config.yaml
n_experts: 96
experts_per_token: 6
moe_layers: [0, 1, 2, 3, 4, 5, 6, 7, 8]
routed_scale: 1.0
n_groups: 8
groups_per_token: 3
init_std_router: 0.0126
lr_router: 0.00159
tie_embeddings: false
optimizer: "muon_variant"
lr: 0.00255
batch_tokens: 131072
Below are experts of layer 2 (counted from 0) of a mixture-of-experts language model. Rows are named router (the router's row for the expert) and show model dimensions 0-191. Each number is 128 + 24 x the weight over its row's rms, rounded and kept within 0 to 255. Numbers have three digits each.
After each expert's rows: "mostly gets" lists some tokens that are sent to it at least half of the time. This comes from a sample of Wikipedia text that the model never trained on.

# expert 17
router:124098101142121137143129152142130148134123169135099100108125154102120145156159125104141099155114142077100154098141138097104115167132119100132152081117121130115183168125117141162140171096138090159119112125099113125136150147144134152123147148126118139102109097161106135163120122162125125138106097166099111128110103146120114163104149149160101125104158076100162133129102073165149130155163110112102096143114103137118095133102143164085136127129117086128144106090164141130169120100072128083118133147086108099126098172168098139121111132172100106136127128140129098162142129136135148170
mostly gets: " ", "})\n", " |\n", "\"\n", "202", "}\n"

# expert 45
router:118139168159106137134104084106108091150149158101143105113095150142134099095138159132095153109138115130133119186123074107177110153177096117117112146163127152130104145096152122118143139164054137097070164117102142115081106148073136102112105127114194100119146115151129082122124123112148150144135130117163156126182164155145139141146120082103112111164112146126105141119112150109156134109116118085132148133142140107134138106153121124152119143162143138122076123089088145140123126141139121130161106142122140148122104124139152116123088125106098102121104118133150151151115151138151125142
mostly gets: " War", " part", " well", " South", " West", " Bar"

# expert 61
router:098122152098164110104109115111173156163173142130152083134164148153129124106112112138126126133120120138109141156123112154136092105165125116119133124140097141128086090129148157135133136167117166082195154114158151103129147153102115084155109147112147090088113100156105125123118164106074134146124135123125131118133114136140129114156137073097156121130146097141101137168105136124137101119151137119115112112149143103153129118094149173110111114085119149126143124080089162122148130131167123150128133096124132090162135133100174117173126066074140161169126128120106133099111131101127098138
mostly gets: " used", " made", " released", " played", " found", " there"

# expert 94
router:157094116115093143139133147150149169147100151123138100111093158120108107130137168131142112101130123109169118138141176084151130122147105093102144145131144147127146148138149153111140087118097128155119098101109087129117155093092104192093154084093143117120117097109171128129085140167128118146131172111110108104175145104148100121115142165113137126165153096134108137115116129141172143123124131127184149164124168086136148133083141171131140127113108081154105168111146113129138120149117153125147182127131126130092103128130129088139121149095096107177120111090127132138119163109124128153
mostly gets: "\n", ".\n\n", "\n\n", " |\n", ")\n", "==\n"

# expert 31
router:120118120131204132104174130148116107144121110165182155150100095140110116090094117128139124138151128121128073114145117138152149118131139180126141177119106118131131112113168137110119131122148127114171143086168130096103139134136141110118143149131138120154108149078142145088094105089160097114127113110139155120170158112153111154133112115151151148144096138106109141148146123104103163096145170129134117108109113115127097126179133134122123095100155167108082146131102115139115143112125151093097176149161131118123185105085111116124152137105166161103139120098113171109104116120104126079
mostly gets: "ations", "ation", " government", " service", "ions", "ics"

# expert 24
router:147145162159130141153094107162132097152162158105112113099120155154109132140159166161125107106137088154158186148102087115136105101163104108098107140140113157164123132110119137109159136134090134113119167141139188110125139121108089132109108110097151145137143103171149091127092112112100153168148148092154153112130146090150127105133090110095134106148128150137124131099120170113161132095139124107139158166178146127085145170130119132138110129154114164161092086130115108092126114127125133140145093083094157142106153104128140110133094103114087098097134117136147104145125142108130098125
mostly gets: " .", "part", " musical", " editor", " brother", "″W"

# expert 69
router:142152132155107105139167104109100103143149111144162172150152127116108125103068131092101096099124110111106086110136088095134112140150161155140105145147165128150116116102145132127092108118177109142146142089153086111099163132120109114144128156175104135100124130072139107100168122120165095124127142091153139124156174147125123136126124118165139143155096110138115100121174122088100107135115119134156140088123146119107125170161140176125145112147139140143117128170103115121113131152113130135174101139174114170138171145107137113076148119138161154109151102105114173131105109140118143102
mostly gets: " team", " game", " School", " series", " album", " school"

# expert 23
router:147150149108134125155127099089138119117135159131160090099139118083112158116101126106119141175122137170153123138118107105138131108103106128120154139140094112149118091117129153078143150123135151115098165122100115136097164123100150128119132161115108120108145140105176117105096146090144099070134087144154104138137128108147121110135101083123135141152135115112123127113101148120073083089126165115145147116158146093120131098169118188143141087108147150123123092135123158127140084137146111100125129083099139172124137125101086098100171143147113106169135158106122130113120144105097118061
mostly gets: " and", " but", " than", " so", " until", " or"

# expert 13
router:137177133086113131126086134153146107113138116130145107180143104135139137118115154150138139159136098158148118149116122161163117121094100142144155136164138178110122100175127132139110160133160119132135141148153142156142131115132071136111119106102131167136106112176137111128112151104094131136121157098162119161148168096087145130144094122151158101150121121154173155099142168098149153147078115091154101149122151119135148167112130106133160138115071142132069141126120109116113093119148176129142093129146142132096122107105147134108098139082142108157099127179142128100123106110082115159
mostly gets: "4", "5", "2", "1", "9", "8"

# expert 71
router:107128087130142126148164125133088126155135158137090130136122163117120100075147127120109142141164119088133142139116172156153132119098115164125098127168092146114130111090132138104107135132095149105177121144128138088117118110114108133133105090124101154111160136170112116123127082116072161093151141123148132107139173108156080111184109123113181104160134156107116140102131110163105126104117177114125165137109161121125151144113160131116117132143111144159170142130104132129086113133166129154100093072129129112137126085144148154141129119110058113130150126169126115104103160138123105126
mostly gets: " in", " In", " at", "In", " during", " under"

# expert 33
router:172126140097148140101162109141132123114134099146188145121155126094144096138098121130139123116155152108104112135132140138127117127104139150156149163131123113130117110107175157114120115118113129138171148105186121094126138092164114132118130143134116152175090102094173128089129086110162118079122127113117164099155148144147147129157130120124143128114105126125102122131152137106099134105129156111140113092125144103096089138193115114124127103080121137113098171159118105129136127113126143104111179112165131116122169077098135123130180101140184137094102105082125188129114121119100118088
mostly gets: "ers", "ings", "ors", "ations", "ies", "ans"

# expert 88
router:163123101096115162133110068131136127171124122094141142111118146128124139085113148145136120073174088116148111126105152107158135080122144135130105149161141115132154112115138143112121120141113099113146130117117117141143156070128095148081131100095143133090120123076162108081120114134147131170104153150100160105141141123112181111171112105102129132170161126110101128157145131156115127129167143095152143153109170130130117132151134127155109141154080093133171129133095101138123127153123120092106131087123121153091157089098161101122115122098105097133150085137146152122103135102174100135
mostly gets: ").", "\".", ".\"", "!", "===\n", ").\n"

# expert 59
router:146142124126152176152098118123118091138116151131100092090092143109092152125113162133135105135118098132136154147088099149134105127105099095114106131148107149181131139113112153121165153125097130077150129160143159110148106137103107092079106103114107125122104126141116111094110096137098122144136133121118171068138148124141109073120103156103126110130128127108108144137124140151149135148178109089140136111137165110102134168093152140096113142162167112182154071108096130092101110101094131128131102114095155112114112141128128105132103126148102144125102124122158062095124129128096084145
mostly gets: "200", "194", "197", "199", "184", "193"

# expert 89
router:107125165180109132121166115158150147136130097124144087121111092116137126100183158158137164117180109156122102157120102105154111125124139142120080178122141122123100138165140159153151116123117111087107148167167138085109154157125084074119084112117170115139140119156160101109122121133159131145175132112171117120122096148121118113112120127102139097130095121134086137101092155149148130111124136123170171146165124140112135134099140098177142141120157175151123141111115145107120126138166155131117160152127160140126169106120166150134186123173116130126123151097132109105144132128131114116
mostly gets: "\"", "}", ")", " Championship", " kg", " Coordinates"

# expert 43
router:132168140167107150163088101118140084145151165104114106085095149119097126107153144156102100101146105147162166149093088088137101116137102087104121134138132144148113135109151148117152091121107135116144127167133135095117135143107105138103109088107152142124122132150141117107093093108097146150113157111153164094146138108173141103153103119092152114144118127138108152105124158107165130114140130132160140126145150109108168179106153113147122143147132147158108073125093109103120102138131158141154079078104177138102142089140154092131090130132099118084100109141156108095127132114114109140
mostly gets: " National", " high", " West", " political", " Air", " present"

# expert 7
router:148167121087171100104137135122152123136153111148140139116127124126163144127116127143094149120115105156124121130114123157149126118147118087126182100102149106126141081139136159126160101134120148099160132122176154128165092100134104150125126124144095104156102107136176139127099153093138103123157149125130170114137128142095143103160142114110124110148103139129095149129095136061092136125176102126142137180153142113122129116133158115130153163109116146128140114151125169117125155120112124095081129121107096096167115094088162105126208103077124136109129102146127090113120119133062100123
mostly gets: "ated", " said", "ating", " called", " named", " announced"

# expert 12
router:120145145110116136105087108130163098181112178094096078109101142177118111114125137126099166111106114093145148156115144127116094112154144094129113142125106117151100133123118124117176151180103155123093153148136154158120128133108095122108076129112124120161128141135155122091136110131083137112127151138155107111116124113126155109150121112112105112119123178100151107117105116144079157082091088149126164115131105118124156161159144133133139155098151110122143147142157138104151100155146162120179111116105144193114127087114140115088114144131157115152111130139130086073134153097098126108
mostly gets: " and", " \"", " or", " but", " It", " &"

# expert 82
router:140121110115179142135129064119074135135164126113161108093115090116111158104095127114186149110167125142148163103126111169142134108135118139104163144157130131149106144097137114102115113120114131117106160095127098090087154096123134150115126111113123137071119168113132137098106174113166127141176126142133143134110154103157146129128121091107123101119165088141093118119129147093086083093152161105140105158173145141105094134156144163151132147121095138170108083140078137109130130147135115098104164133099140149134164120114102109103111139103109129121120136109127138170133117111144164125
mostly gets: ",", "),", " which", "\",", "\".", "',"

# expert 57
router:111151147157100153186109140135130104077092152141171118139144120171144137117106149155135149099118128176128136123102087131158123117103121148157139106123145163129122126117132134161137159129121140086161172151143179151140125108153098157094103110120126106128141150162166110113093118111097125132156122123158170090131134113141177094180125115155154095155123121161145127105120128089143128129126140101157167174126141102111145129160136111121102140103077148115127134115131120121146150146169160151134116161118139099074124101113181116121091109098167076103096146138148125124109101130120099145
mostly gets: "12", "10", "11", "13", "16", "18"

# expert 26
router:160155163139114169146101129120181104159161176113126113092099166151083128110156145143130161114142114114149148144086081116173110116143092107111088090151127142145120163110160137116146162127110147083156135164183179126127120147088117125104117096103149127119105115140153111113121131083106144135143150112153130120142131101146139108113113146126124109146166119130092137102111146118141100112121104133155141121153158089097143155136116107114123168153114128160133092103071111096123098104116142167147107109125116128102151141149144111159076143135072107117107137133156103091107128107125098146
mostly gets: "200", "199", "202", "198", "195", "196"

# expert 35
router:132164150157156120176095128134110110158163177101101065125111136141141146128127140104115105110108114109140162170095136119136131115116101097099151096145113167173133139082105141148167148123121100108162143159119143107124115138091123162089127115108141158116127113147102080153093121163123139168091148122126192096129157133144123135160124129110122141155114116117099168159126126161128153108159112087145115158120139120143160169082122181114116155117125137159124102147139099111160091123099148105145081121089163115101122122160144115155100105138110139133121092127155101120117123115095119119
mostly gets: "–", "°", " (", "−", "^{(", "/"

# expert 74
router:162128153108127117170124171093125116100124111140161097129158168150129168101092122135121183089113140165134114142111077136154111113113136162149129114151132151126105113121096115147162122118103169103182129177136150114151072159121137166135126124153130066110135118151132102131137161101127105123134109114147115151146120120119083102142160107128155117157094070202110121110087143116122103120091127123160143145155126125115138135124148154168144117083128182127112138147106156107143125130160135134125135134176132129140136083082148120113167119118130115093137147107142130120163124118148113152
mostly gets: " two", " one", " only", " three", " first", " four"

# expert 18
router:147127127134105151119097110117175137119124122098164153121132140133104091149136154150159099129134113104138138140111122162155096135077091104114157133175108147144124084147111126099112141142145142155149093128158119137134137107103098104141122115119139164152114084154114098102102162096107130128125149089160125112163164101090150122140083099114116144182097134111144138110145149110159164149104109100138107138120174124106153168105124106156163169136114141158055125146106102114117088118134149131137079106132136103111124140092163121121132130101109111158100087150128114093166157092090114136
mostly gets: " States", " York", " century", " Kingdom", " England", " year"

# expert 27
router:138090147114111124139109141161109147112118092135148128121114125150136170102134126133115140109116082151148104116142118168108148138153123114166126106156118132145117121134150132088094123119106147135089127172206095123127149126137149107119168128115116115152158122138176129129143150108167172114139149082136121124130119102102058109130121109136147116129105144156129144136133140072132076121126168119165140151084138125093149124144177063179115131131173156124136104124142162125146120106168129118116146137186139128117131097072132112147130150088120131132109147123124065094115141115157141134
mostly gets: "a", "ina", "ana", "ara", "ya", "e"

# expert 0
router:131148179104108109131092086128143083167113144101125124137107134182123127078108119139140126110112123080143139126121110103145097067124133119106124155149124132131093168137138117095166125170084164112065142106126133191077130182115139137121096161142120145185126163113154123111112107141111171131140136112138127108151152093099151110140115098124116140164086132100132126077132151113086129097128105141160153133151120111133156124127140123112134133111126134120110110133139117117133096153166166103139107130117163164116139132107140119102130145121116078137102152126121091070114152125140148111
mostly gets: " and", " or", " but", " who", " &", " he"

# expert 51
router:166141145094126123082132114113134148137126096135180138100109126111131160096108081115149120152121122153133161157124104151124160106146115116157099097121160136154138103101127149091134098139130116146101131178148101132144121084162127132121115133135126143103114155071114107098114162107181138145111113112145164123140145117144143104129085095110133124159171109124094136143133163114087077135103138109115153115138147189122161092143154145119134135110087113109115138164138094152134146160137132150142152137150159180156115122127105097101159179083160140076126090156157152158114138128132131134
mostly gets: " was", " is", " were", " are", " has", " be"

# expert 52
router:138140154104125146101114138118137162173143153129157146142117110134109153119111082133161089149124114159130174176115122155117120094154126124134101074137124128161134086098147137144153119152125130173154076194154101136115112098153134151120124160130129140124126163151115092122106149108181138146123137101150143116151112094172119096092067134092113107142165098142114131130139159188118103116073145125126131085118113153124161144111137141129100138103147119118105147136129130127095137145153161154134125137171160153120138124134131100134130149126179158131117095176177115120100150139127105149
mostly gets: " was", " also", " is", " were", " are", " has"

# expert 92
router:142173161156111160167100104130132092146155167110098107096116163125096107113137160161106123107124113142156157140101097115155119109164096095101092111132118145147105141110123148113166149154096172091142132182158162111132127144113100119103102104099145108134123104166172106106106103099083165161148139125134154105156137111167123103144100127109145110161101151137104121107131150120159134112145127122149157158181152100121161157121146083150107146170129168148114104142108109101131119143117145147150088088103148158092130106151120102128104099125105110098114111124147103104122154110123109130
mostly gets: " New", " John", " Robert", " Sh", " Mike", " Bill"